From a checkpoint of a small mixture-of-experts model trained on Wikipedia: vocabulary 2148.
Below are experts of layer 6 (counted from 0) of a mixture-of-experts language model. Rows are named router (the router's row for the expert), gate (a neuron's input weights, with its number), up (a neuron's input weights, with its number), down (a neuron's output weights, with its number) and show model dimensions 64-127. Each number is 128 + 32 x the weight over its row's rms, rounded and kept within 0 to 255. Numbers have three digits each.
After each expert's rows: a language model's description of what the expert responds to; "mostly gets" lists some tokens that are sent to it at least half of the time. This comes from a sample of Wikipedia text that the model never trained on.

# expert 52
router:068169168150156141125158196097145167087118091112123097129147103134133121091110120087055160107172179066126157123106206149169148132070155094072151084099126115119068120117155109122121101043099133
gate0:211196179117107105141127081101110082144188040084134096130119091099100133161125122188129134112105133134105111208108158105097121134194135091126144076150138098123096150098193079129148178084158134
up0:149100147184102145124099133117146052146202144126106113118166100150105182123148128145104144127109168170083072091126110117146085208072141066157102127109107155078127193146160149061064155144169163
down0:164110104143068185110149091101176128122115171092123155123193110141136177123138152183126137096118142189160092068168153084130116114135152144134166136112113176116157150173180106154146108189136134
gate1:168111123131129128107139214169156103084076165063087163103149124082122059130154120149102140134132113169093158105104189169132152143095156182133147142120090124117166199136092068151124120150098150
up1:150182143156107118129133096166154098043156160088106134083084142195143129122132123215235110182086153213101138161143076132140102124136110124104107149188131126158132127144150110137047148076163124
down1:062086161119154114120188151144120187133164094160184147194146117133147163176111178139092151132143134144080133139154108096118084111046093125161170128162063108132116110115132160160109073140106140
gate2:106146092148134134168152065164140151116159135099139103176132091138157127087136137094155145132084167078082089101175132144111153114075142136169135119145107135096081116147106078119110111121086018
up2:139118145133075171152137152123103147143139137155117096088064102096107140149118110255168168098171178160107137175134147152114107141154154134139144158127173196106138139119183195189088138107154099
down2:088111173116184124117136083131115186123181103159168138138130098077142217152124139142154124117149158149132082142122126185128126090128066137142159120165140107085103122156181101108083119144123173
gate3:113139122149108159100117132068177145153070158143141127081162126123091098145132110175171154153098138142163176194154155137161120110178090142078194160160148180092134114142085074110191124101060123
up3:173154134143170062127143115173072189121106055120134107129101150147154135181154103172089129167100179122082147091140113095066157166118094088153085160125166111111136093132114154144092165115120099
down3:101111124109145080136099140211130080088159169101136206151086116077119097128132151116110166201101094142149127122131121155116121094165110135106109058167157089188095131146114157132093136154168085
gate4:133081169090159147129129129113148103077136084150145159125157132079181159125106137118166158156121126127161127074071088184104074155136131113137141133162099102131064158103134118125116107158128126
up4:065153106150124135117111142145184143106104086113098091142135055157127074184126119153094115149141134073122127177140143149133130159112181129165126143163122061152174122114171099073121145111161127
down4:178120214152101130102148136161071138155113124116161122106133124204091098131165125185146091128125137088093122214122168163119093121122090147105156084119106142149154113165093078137076150110182176
gate5:126130115126099155106100083224117128148148163101108073182170140098161134079112145180145130107130173110150106113151107111147089137086117095105175125146077157145138100144151082137087135129161129
up5:122091125105155068103085123167146125092200123107086090154129137164082193157109125111195169198127179092128089151109157129166119174061146092059115187134154129125133132105113088172170089098171076
down5:108131136136153149125125129132135123075108148146124166223161141147170119148086058134149099080130191111073109081141091184108070152108094069142145121180123088115091139162137132086138157116126125
gate6:178178127143128111118090166160113141108097155116092067169035150091114119131125125127142113111099096148179116087110133143133147132114149150097110106148202139098055120100138118150142111057152158
up6:162086097133111122117103117081107157089138143059194121119133117125110157100177157184087128112114104080084120183125071157101151143153147058111180199132152163124129222181151154187135064112054132
down6:087142182144104139090118090111125180071162117112080153095143115078145126141171127143152134166124170125143107119191175067146142156061180149171144051122094102123088095104174137136170147074148165
It responds to: Opening pieces of capitalized names and titled terms, e.g. Sh, Sp, W, K, P, as in Deep Space, Nintendo Switch, Prime Minister.
mostly gets: "Pe", "Sh", "Sp", "Kar", "Me", "spe"

# expert 60
router:180157214164128056116145163116116111156120172074123121158073176095181171091140080120116122130139185034180132117147126164131121190107149111125125080076157149117179156103181080086089069094108126
gate0:166105162135168120139117113126139133162159144119081164146120115137206120178138124152116102128194189183129101119115151136144160136069111137122117076105116166152111173140189107144087123072140170
up0:157123134066101138108145131085074099135087133173102095163119080150090119156139127132157112124165110119139179126109148156144097104121012093121069157119121162183082116173098208104109146103136102
down0:132115149093188138155156073099175171129163138120120168149107157132162145128175137127146115108123153121114143118150129119097121121111053080155115156124157119181137181153091100180070179058185087
gate1:159137129114116146058124145105099125061091121111114106113102161169120081130139153158132092128138112084160087164091140166115065181105173078112119110128070113107157107110111134089103117064144151
up1:104147184101113088142158182126147132127133090134168200096112076105161127157131093130133157122118160140097101124121150161111126119125157162160093137154123139102162147130150135136159187149089106
down1:135099129138120127093125115194133175144150131131135182124097120140069110075148042107146124151177128118091160133100068063142066107137146109176180134118198155134133149158170154180158117079116121
gate2:138094148120102179142105138179131160051148063100165123138112195102174140134158126141073148138130124140137116183197191147107109109134132118146123099081097107090153137117116120125122085022143153
up2:083109174069154196195130152131092113123144044132119134142131143116118150098091106140119122154157132134114138124138089185177137129097145140139193130084137046145113140106172112191133168128100059
down2:137088111147175127157175127141098145131129163154142094110080069068120105170152169108115131163143156127108145113128120120080125188121171159119150122084125102098124148082152143100055172154163086
gate3:123142174139097184137096129115170125135161144133162115183107144129115137133133177171065133150146090113092113209193108132163085083137106101095111141097123146135123108153201139102094132128092103
up3:143136132154137149134132107134133179105196089112092116039156174103144116163096137108132158057189161127094093131122092142094118106125124083173154087141087113127103092043137115176132170150136110
down3:105120142159093111083149173104108102161173124100187084147062145132136065130135099129110085168075117142143136121156109239099152079195101087165152079139141117184117135111087141126089121151098133
gate4:122116154165113064154164142093111100137122088113132078112135157085162170132088110127109144092234104163184099129187126160110129084091121065180046120199129159139140118131086121122068091141093070
up4:110111020122088096135111135125077171227166058186173163158156088104121159080142170167136147149088108127088109133137140085115170168114091145132209124111186136145125114102162098136081172101101095
down4:146135156117109121134138117088156137202077123135080111079169120162128138131123114173194104112105180107130093174107162101061081101174143133103161076133139136115132104142141116135142152074155148
gate5:157163136097160156063180142145110108091116090160133160121203181106127140062178144108190165076148102136138043095118154104103134074136110136114186052155078130063129093116167059103099113122108132
up5:138146104138134097101093135146083159129038116149162129100065124051060124129181170100130179133128130121111153187151157151135158152121120129064126138097102137065085156101154080072153146118077132
down5:154135114130101159104153101127128130131154170094137174134091133150152151113139130142137166115133110111170201148109120115096100152177106083131032147172127071178133109117178103165125126189145101
gate6:144155138157097070138124146165138068056121122143135129146120190080131099101100137156093183137165125120102137125168149121147099125140102157157132109126086103136082107159107117127142093098118115
up6:089126111180169172113136081075193134145071109083127119087119105096153148154191112126132165145132131176101091174117154124108136150126142115131131139092114041104103061117163165109121144164162108
down6:203136112126105114143162132115158137151140135191110132117164139142075087142110149156142091141147092090112151080180181212191113214104066148109140080152138132110108136135113120117169090181164102
It responds to: Stems like curr, pres, previ, orig and decade pieces of years like 198, 201, 193, as in currently, 1989.
mostly gets: "198", "curr", "pres", "previ", "193", "coll"

# expert 25
router:177145152149107101127197182105151165116125124145164059120120148085129127153118095157100197148176130139162104189130128126166098090103112138097118092154117086127122175111146080062085163083090106
gate0:098145199188151131115133083077145132111112119121142192115144118123072103170072112142123158101134182108122117189135137131118100126108120154126125142110151170149110097123130139105117120120081079
up0:080138119141129114149127194152141176143121079166112108107200156147120123131159166176042169130219159112095137123179122091124126165150161212182142101073130151220105159123117117131172131115109086
down0:098126125084119104145172079171108108121084104125097124166168156149109134088113126168104168112155117074103099158155164152110097137111113132187098094115138175126126149142124119120119120068107122
gate1:069080148144117139225135167045129186152146113104092131093110121144108107108124053148140094149158072118180085123155109054138137175133135085111118091183120115118152104137119157128113151169114134
up1:167153136109083107139137145151084099141102119092190097194140197139173147100119093140120066099073175177181107149131140117099113109080138131160117161098218151095054168170144115106133152123145193
down1:169143140075086164183125109178172152150151138133111145098091089103138156167114061096147118116078138177124135144126111132141172147180137097085166132170166130076134138177090111084139128114178077
gate2:123130178106131110166163125106118118065110135151093151100207130050142124134130148203159145153147145133145118219102160151126142151107131139168106134090214138119138105142154116138118117155088106
up2:185150100129124116123171109100097082122119046135077110122029088113126139103153146142183147123192119178124078112078118151115105139146133128145151164132127068058164069136136125131142141126178122
down2:136121104095055074158097141143095184159119138119171176194163103106084195077152155110145119116121070123061175136086128130096176109102099110220108123117129165118112156176156123104094140139133091
gate3:042115142137089186155123169089138170076140151121098153137140140115160151121133059108112155122160130124140179152087103075152164108107142159095118133117154164106093135099191094091136074070113095
up3:114139107120163123183095156061104105130147159099144130095084117138100199135213110110074146106104145165136138160104097127088100116057166131067104140112182136124105123143102165106138052124104151
down3:150126138163092107093102133125107140210066088140153120130116129123110092156128156131154151198145078102094162148111121187100097095184103147178136103176044152153128136096130115113171153117138100
gate4:145198117151185082139133163109107126131128083029135170139077130135089084125101090129142157111142092148157085180116165163101058160088092156142171123143179166129131143142147147105143141097104152
up4:092079119100147129085127074120088135124090149216169103083092136135123136154138089168116124107094174139094120157126144111098162119140117131120140147105072134117165108129117122104122125176129130
down4:137162097140135113155076154123147121130160098118156106096149089178121149089091123137108134135124073184149116164130108184108089123093131127152195112132151146130083198162162169067142113100130129
gate5:050132189150133150140123073171154144142171208117107163105124141125097122127158075063134112204106147152087131094190138090143148126161181070127133032143146171142123153109148134156091077081090145
up5:146126137140128127114145175134107134125090152126153145098137136147127131119167094124151141137060165095097112132112115117140128095085133070134118184095109120086110181122150149166083062106145125
down5:166139123114075055071144075126144133121093148122141191128140010113121105215090122147108146193094141118095151094127186131078108152173104132038126139141140147164160159103103177171137143125144147
gate6:117112106171168160146114161144038139165111111121173118105121177139177106200094156122123098044080109133131158167135118074144139124156128170147134096138119138107128083121121067190113092126127071
up6:117098118156143123108150156116135165104107117121139141139109137063197134181081119105106142126143080119090144153150194144098096131097131103178155142134128078141168116127082171124155125144122075
down6:122074093119122140136104083156110132131157139166145041103123095087182118118132112121124061128142136161108101112151130114177165081153191125117158124152165138087201142176192211127173147174134104
It responds to: Full stops, line breaks and == heading markers that end a sentence or section header, before a new paragraph or heading.
mostly gets: ").", ".\"", "\". ", "\".", "|", ".\" "

# expert 32
router:111137152128082109124181172162130136127051099131171124117119172164120149129078113137098215123168162086121132140154121137193118115106161119047141100134101146107159144146146107105153141080083107
gate0:166106185125200087182104162135144124181184140149097194106082173198139116134141143096058112141191076166137119183156080141148139145124133192146115166087145121130092112152131131119195050181085073
up0:144133103124072154125092175085091112085100187101167113123188104128151177100118130149164117102066146136082112174136133096120108143150158100097171057097161120191186145115146161144127150059144115
down0:080162188135096081121227120126133107158133084129133123076147090158139177110110106094209155125148165083151096085181120119075118129154144113169148090145145130117119100098140129106125162099154145
gate1:130116113106149138098187124055128095137106155137193045099186196117160129130186161147076106113103120137098145123135132160148094087155109132110083061145150174152110087114150085158101113163121146
up1:116089059077110094150132140074126110131127158135149114123111131090123099163115108128161111113175104087125091123089160147134123143075169135140160130099132204129094110159171105175165100090075124
down1:119142116140215117128123133109170153086087119147190166127147159157102120134097194107119214136133139098103159125121118083106163134137122125130097095174082126169119130140164146163124086130152097
gate2:165108102122137129166152149119134148131128134143161099130155107127107156161099142201151175070145204155136117124090136118133116095117155122148157118151071132153187117118179102159104117127102097
up2:102140135145119058093155169142101131145144182156113142114182205121128140190082114126096140086172112153098143090121131088092211096093134218108098113062167173198130076169127091088147112156130118
down2:124072097079162173170115128126098115118119154102094089055097109134094120150141156085134114104153095127103152135109141104179105147180088114163109150140133112137097143149137119133119147111130129
gate3:105108143180131133067150127175117099123093097148133132139114141140084117116066121151144144122135126117091084160140138100211064081115117109119098115080089144092171084157117115101153108095107093
up3:173139112148190107116099117138064135101114083066147138097113136193188194159069084160120190093115120117138163140102085121157126082134197065132100120107171142081142179125140133095137206063128150
down3:142141111157187150073150096128053161118165133168136114109178156142107125082163104122101105173102119120129144112141126123131077197118160080186183134199114126221167112080116113104116127124167154
gate4:123105071151094115100196104116142096136108151144112122130092148124131086126152072166108132130136124137142071102150138129077161124156150134101152157101078080136092187143129158116144144151127133
up4:168153101120089116149132098134121143169063061137125093123086139095149100147115138137125097125126078123123105119113087110111094117124112161110098137146156168176179139177175149150123086123118099
down4:105128144111152134119095109166155115141159212067105086161137122117163178135124106137123096078115208055132153134135177136163112090140095083154096088083120115115178127125153105087136127138184075
gate5:146105158116095066092092105154134136106138179126120138126098131130114132131143056155102160093117119072180120095190105134112127104170071096117071125163082191112117126109212144101070131065148112
up5:100140113136159145124089081186115186130151154124129154124116111157089143134076148127139139137140110068149115164119097088153078097177120095094119119100089127193146102065159111153100095166133095
down5:096095058136137123115180186169099130133119056098115109164137128143120108088132091147144195083099167136167116131139095100102137149093145071160073081108119154143103062132136122117090160082094062
gate6:124119113147186139135157177138171168064110152140064067094142112163159143064142177163120152070131123147121134067187087099134110097117081125100146120106145156206076155131116075090143081116128105
up6:125063161208115123094172099144139171169199138137151139124169083107170096172061122113149114170125145092159107124122150102092071128158122125235175149098180099110116140168128144136112091090081178
down6:176117182136161175179159102163115145165154102125150104135159110150101129123091064191150019110082136128044135143107080141131149107011124101082096134151152150129127106154110102135118153093114132
It responds to: Word-final pieces closing common nouns after the, such as ground, side, album, target, in narrative and review prose.
mostly gets: "name ", "song ", "album ", "series ", "ject ", "area "

# expert 14
router:124193164145081146131166141143152139128086136109154116107120161134156149135096070131060182095154196141176123169099103123180122097103211083103141118142078119113161187140177129104131157074135143
gate0:151091110160103078174165101110119117109099144127114114122158124088120141113167082082140133060103169137154184126070135100112146080115151171161139124136116120092119144092151096143128154138142067
up0:091095156147095091114145086101118132165116110130171089088137122137109142099103184115186112142082125128086081119100108078174110157094153105135126165200126094123167123140148182183136072117109106
down0:108155078154077085110146096146057074186120180111111157096109115175122154092141104179098145119192161185139094072154161124154092124162055122115111137116099069104143122123131072120105090113142154
gate1:089140107109137125132068154143195136121144130110144166154124109142135197102122135126139123113122107139139070097107074143106116102099110176099133125165176111090138149114107104195119104084091153
up1:119089118151086075088155110145090179087122116112125095124122148114168150162085153179117127109173157074099114141189125158143120119166130138123181143081116102137094153193129103139112179168152120
down1:095110116123137105089154204130132141150108114092156115149161144164156105079065119081121175136157156121148107135086082112119126139125125133136113152137144103154108121109112129090146110159112092
gate2:172112171143115138137161088127099103161130133115204130101151136200164149072110113193077174090190101143162112140059073114120157186122169119091147100130100155092146140169109184097126138168112172
up2:144109151172167098121143120148099103139117129089182187087203123075124152147115173114120096147161149090101084127133142149102088151088139119123080132138094127161125112134093114107068111179115146
down2:100217122118124157149080102175138131177134138163118138150162131139137135141098131170123126146118117138122179161179103118138163168095157162140151120118127121102113113141096210117114110174121146
gate3:112110114159105132140087140115086156149093150146167156138128143179120114151096153122132127123099119144153109156098088099117121090167146145140162124150166138100077152160141176070076177131182113
up3:107131170171069176059174118169079124181186102114118122140069122080114090080163114045071119119163088110130114159121099106119129123101136130162092200130144168155147087093092079110171198100160154
down3:170121149151182114189129107145096092082148126151158071126109116119112125160161082103090137164110117123105148157152087200121154074119114142137141172162111149137163064056090065173125104136115101
gate4:122172214101158080133168183159132085111119088106137163056133096104173160119097121166067137117131138182118188157162126134143138096076156200193161115089153119065151156124182105063152125066106121
up4:113043061142121129128112134131126129200144149116140126101122106202050179105137155155222107152120151129097062124162145097134185169139089147122147137141135149133093129133124093106184096150124103
down4:129110142098112163141161107140154163114084120091185148141087155124114110131125073139169198128150107043147124122108119123079157095123112137097149134043168042178104140107093169130102134114101123
gate5:091132126083121175072130128156084123095092156178125139174113165153118126135118175146115080133125097132140155164106158151142174156165108133178199107134172114108154151137136116119116133179118150
up5:112121114150169171126072144117137140124098203134113121134104082164180095153152160064148089135121074087125188116147126074135118131107148149134095135093132173114144143086108152116078153156097079
down5:097128140113132162165123076115134145124137042124102114139094155056142096083049165095138156191125162069119108116136083168120123139133130119137099091105120115201117104118106172070079123124123121
gate6:078140041145111114120130102082160146086148086184140107086138171081175087137144141145163108141148132147151156179165137125131128107180124105095149171119103111139108148137139129128145148157132095
up6:146118097124125173087119020138133159135148106126124170148155138093124112165138144051047129097151171126048133212133126117102145110109121069114099139111105100088138126129147191122199214121154035
down6:138126113141096182118161095132133121106148160107131133114096102160110101147102140112047154170104099128106101166175115177177060144177149126166100126131149155105109106154118113166109109135133156
It responds to: Word-final noun pieces that complete a noun used as a compound modifier or followed by of, e.g. cover art, golf course, clothing company.
mostly gets: "building ", "ition ", "area ", "music ", "ture ", "song "

# expert 0
router:179176182126142141156199153133162131157126134117130136079140162138138125082159122126123176070176130141176078126148161146182130083069105106060070068168154137077149139154158122094141148072114133
gate0:064116120141205110171129086160079145116086097148105111148069138128138139122141089048112108130090098135082087138103152135158126138157137090168132114131118088109143097117128134115137121154140165
up0:154153148111091155134199091154110054148110120080149154169106132137123087090103136165100163111126103132129119096142129210139186126149184094122128096139093114140114145130050148111099155083082129
down0:145107179119196139165145128102130096129086126103075163118076105160070087084125077134181118188078145153104124223073118157138151174193100146168131137087116198135088085142126096143142131115093092
gate1:169149124153075146055138159175144116141172104078154137183166181183097058129163119074064075099106124130122139102105137099087139085155193135117152120101084157124151123113102125118111163106108109
up1:147134125138098088157109125160167140114161148114158140102112119105156164128123127108105176165107115151073066148177120098163162118105092147134105172169190083149148208154153089121124119148144099
down1:172163112164128147125160191126128090167059120094090152124097131061127137173131131077142121115138124132124077143130180137109121163056118087172127193087140075114109186084107132122129126181091163
gate2:159130124142110143087072180151104132131104143160107132108123169113097179100134114116110106133151163128150047133147161145130095127159167115120060113134156159159054064142119126108084094111119068
up2:081126104139184125135140089119083142087118123123138166166088113120172070104162111125180065167121112134103132157127138202127145152074130133163142097142132072130101146135141065134096119138087132
down2:133111153127157121080126137106196106156135101055074062138083080150153174135179144086180167085121075126167095015123107139098116146119118098079148119141127145122122168141185170129112124160116142
gate3:132137084101171089112143121102115161133130134149120103113068086089135091067109117126130153123137178015110104178132129175140149076148140108132111115107086061113099130078144156101112167128113108
up3:125142116154131191154103165160151115116113219093126146090141142149074124117073097144068149121074132175113122138098085075106140182151141146127124145121077142189134173171111117136140096170183109
down3:119141161163107182120090118144088111088161097166155101108120131149129108188178117123124078153164129099101151164120088123103092139142152178124136107084150071127148141184110102139145141152106164
gate4:155154158126034117148168106137136117130117111145144167126132089125154096105108131055087152128156091119081095040142100101146174145140087142067191109132141137178159147166109091145104096087087090
up4:121105194127118137141189138151151121170133125085112143115161083079082128183092153148154158113182137155139131090127168072151110114109107165142111143097130162185151175088033176169130111164211115
down4:131116123085098152136102139094193090155170136114130181120160177148135128113120138105127161095092145115132101094109139180135099145136142169100149135182094097096144146117123093137142072134117082
gate5:187144110113133107115163093104123124109177134046093114102131148116176144137093098120162088145140072125122129115086129108059140124130075144059169141192110153080150107088124103113086152126092112
up5:096149190200120123073172094087148156118131127103145113106119147153144136138125153127070189134156247115126111120090166145179128144153186134123142152151087123080099186141147193122136153111146116
down5:073127121122119233189113130137131130127146103134171154036147105122112070122143115133096127131148100128116132141170191079142102130112150111098090069146157124120130140144140099103166146153124085
gate6:100217092086160172094111117129107173128133092077104143127141090103109132121168202144133105114151176171222119151133192188138069109164152197168187119087163114097155108131131109142105121151167181
up6:076139143092111223140063096116160157122131123114087151116123117140170087125110113139126134119101099164120127119165121153162104080194109160136137098106179130100049102158107145140156092184158107
down6:132116104135165155098125099155134171140099106100155158069104114171126124132140142086136170109165101143121149159164155138076176154105091118090144122102133120134073115095091175094107194060114133
It responds to: First piece of a capitalized or lowercase word split into fragments, often proper names, such as F(ocus), Pro, Tran(sferred), pre(sident).
mostly gets: "Pro", "Comm", "Tran", "Sup", "Comp", "Dep"

# expert 28
router:142130152150144148126126157179145093170103089110140065103145119102219131138155096162097124047124103118135155127112173110150110075124132143119134055121134141177142055127127096096113079075111149
gate0:113124111142131122114128125102160146086091164150165116132127084061121074095108106167069179108115138131132155106167137139083112150132136101085126147109168121099128156127063126091144165153078140
up0:156144099149127157127123093134106117142138136094141150149145185210127106183163139119123153221177096146163078130110117094081131150108110104200128122183131159081177083114151154155116129148093154
down0:123170144133073147170207141164047102149104180133097112108148162133128145122130120143099097091178041104102104091099134133153103119113177093114159149086140094153071114092155113118199158125112145
gate1:092197105173146163101135055153132164068124133127144146043091103159158118092121159138109123101183132133151094083158131115088106060107122098047179116129071137121149215182081121104085147123088118
up1:035154130164144095080139099138113124098124150138103116104136143151142062098124122158144074109087117166139107117114093150168101110137099112124138103093112119166092121229104193114078155110086090
down1:111163106137110127157142138087082153134112104116159106167137075068154162179171185156132127142169127166165188215115080136121099141132096143142152077139132181114106116111189135116104170108125177
gate2:122084132095110113141105139145077069123118083144146116129169105138104207134145077161141137080140106106129121104146098159101115134167130147216116097157164122145084208156119130136137114161118146
up2:137113126119096125145084137113164132017168113106119145109146165182144089163119091113044134115108122151155158169116077113080117106200068148112085187150172147123120128137195143148106086216150073
down2:135186177104103113096144103156136137160157127180076120105154084143090095097143080134116103141137139084080102176123111107091165146153133089098042178120172132121133123176099089130138149177108100
gate3:153163194115130112100083145133177166122112117166177115107067124202159110127169082165152195109081105093169103101071118103152108069181127167155143160040152168087113130070117103125093111155160144
up3:162080150127117122144122139100103108130131163136117174083145143095148101114101211155114098146169164152095133110175146117085110168131093183059161136134136078097129100182135095078161108121094120
down3:148093193066129156078107138145142137136199168172195102124097183060127117087093072155115095102158115089188100134087113121124124095127131119107093150170196096126112122154122131147166179184146015
gate4:127152150102084113145112131115106102185169092131159085123038138113090129133126111101116158150139042192112124129081158100142135105130132163104052141167123124151086144145195124078145117123156099
up4:108146147047101151141138131133109175116187143127196092101118153131170199173180141097125157119135083116143179097144126097090150169121103107140132163140137126165188128109178173101146076049082132
down4:165093115140125194144125139148197116113108130115165144128094071117129110142119152129155078203149087185128129151165074101094150135125109099137076182135098149081128107153155106119072146178132099
gate5:156092110133116119172133133098112126148120100107137096160154103163143136134126137161102135077146101153195109120136209127088143121118110213139136110200170096098145123185128119152107065157143093
up5:118099164125171115176165158198208148097116124134112104108100145115134076116101139157151139132125151136116121170089162166112135067138162146094116070060089119132144124149113165069167154128178166
down5:147162173095141154168110159144097098114131125092137132173124148114109149078131097085168147113107174115172133084100138109044176097087160153123117092133076134159187186084139132133133120086087128
gate6:094120137129092144164145180129151132118164052111134090128154150091119122078146081105138167115226121184133106165114119131091165097134172100161110142089154150120043136152159155123129152080125157
up6:168155130160131091101120183141107153089159111169184128171108127068124153144148156111134120158131115150078084145136145163148146122096123164163129132106199171177138149060142128118140144075119102
down6:064196142127092227169177172082153154134151108172105139171157064120158144130127139096082126171140132139093164085109104142175130183148147094123115113090082171071140126136118137116119193163132111
It responds to: First three digits of years like 200, 201, 198 after "the", "in", commas or table pipes, e.g. 2005 Estoril Open.
mostly gets: "201", "200", "198", "195", "193", "192"

# expert 26
router:115181217148081108112163115161115125135055161120176164104141163151132118074091109178088182100157173119177125186093093105170066065110148104117101085194024132118131174155128115132134171120142138
gate0:167160130197113130098103140103134151127114122139077110110094093145123073159092081179124129070114192140106095175100143144152168108085102083161095117151134124147097156104136110122122121147093112
up0:124151078108126132125125113078122108162060121079145168072113125092154068148156137120109128108144075132181132042132132079118103137108159125117126139150160106059137068121192138143123144085160077
down0:103163149115116133113129074170101145061144157143168207121133136083131146102107094132139124151072112112204097124141120108127163078116154146103076146126088051142121081154121136089104123115160107
gate1:095131168085145125173116115128066088126132182087195087156134176121167155129138078165100140181112114092069066174153119167089130152137174102084059106144127172124149125124131131142142076140144077
up1:098136117189147148068146131156188132157105110138078129166103106109127126171088100141074168027056118169101140115074108107119169114082164112112171151170113106184147104200189136130110158111113094
down1:087151080126082146091159131139124216041139101117123153116177135111113113056160162124132062145152132109165189114076095091154073102139113242121114114103172142139095137130115169115071184114108149
gate2:170056104128114137060094173135100104132144130096158140096128080144103143137083142103159174157155207112123149115170130116157131129123127086179128075149122128188178078172167186084124125089082126
up2:086176196116173139133099065100106186157103175119109127159081150106118158100140141152120101150064080177153134111163208139133092126158109127138069128146127165150158131111111046101103127128162112
down2:101099101127120147122116151124153186079142120115166106103089126158160127116149110119117119162181111180122097145137119076137104108091092095165130143125188137165123114080172073170123071145099179
gate3:124150103119124184124149072119182102128106144118136163133090127186152116142141136110103123157090108100147158123076113126131164100101213143124119102141109092135163097160105118089078104165153146
up3:142191143174171147110139177155116145144091123140160116105126148103127082164179067114084067138123101197198101091136113126146152096097127137122090105190177152111140141092100103125123174109141119
down3:137109103098092121122180146119063082093124193148173080151081176088122168121120085155161125138158135096112133137093142115061143069098106127132142114147119177124088119157129092157050084064137173
gate4:142117174197069146145200158153138150154149128143138131141103123133097115147088163129145180119126141123212150104115122147107060121110103118064095126126127124096172143133120108164108125164151089
up4:089104111098111133146122082143151168167077125163141115126161105109083095113074155163157116109148145144107160078156143145163093112054132126080121150146121120110161108140125192112142156113153113
down4:203138137117154168130088156143106131158107147166047112121111046101057103121112106119154101142103134112143192138092131099116074129165108131105106086104135111109107182137137128204099174174154131
gate5:135141131166068128090183109079132165106173129120149159143099098191120097096104116082142151129148151119121123060116095145101117181156163107092132125149155135146166128150134186144096109111092173
up5:141128141062165119162114156161130131157143163129099090128158123142163144145146087139111104118109119119158162171099154109138118147154112192133105083127153110175115169090084117150127166091101062
down5:183129093129101086114104128184155146120124162143116155103119145139128134154128120160176157143174133118128127106099110152134151098105139107058103121145098084151103147154117076112121112132140121
gate6:134150115133106091121112169115112177180125175106110129154083148099152127096106115169118153169134156108099160168156098028097114172131141162188142130109124127085120099091084109123163154108077060
up6:139153114099085084173118132132127133155132149112120163167047166148134112160160126122152117129136147131122109072097149158161163201138117098108160208176132123114141148099080117108129176117124107
down6:172107110119118153136071147151105156154146109140106157077132096127095154080170178106152164143159134109096117137202134139070121108117135165094163143120106108163134085143061150103132125152114138
It responds to: Final pieces of words in award, media and institution names, chiefly Academy before Award, plus Television, series, Bulletin, Original.
mostly gets: "elevision ", "ook ", "ision ", "ition ", "series ", "ress "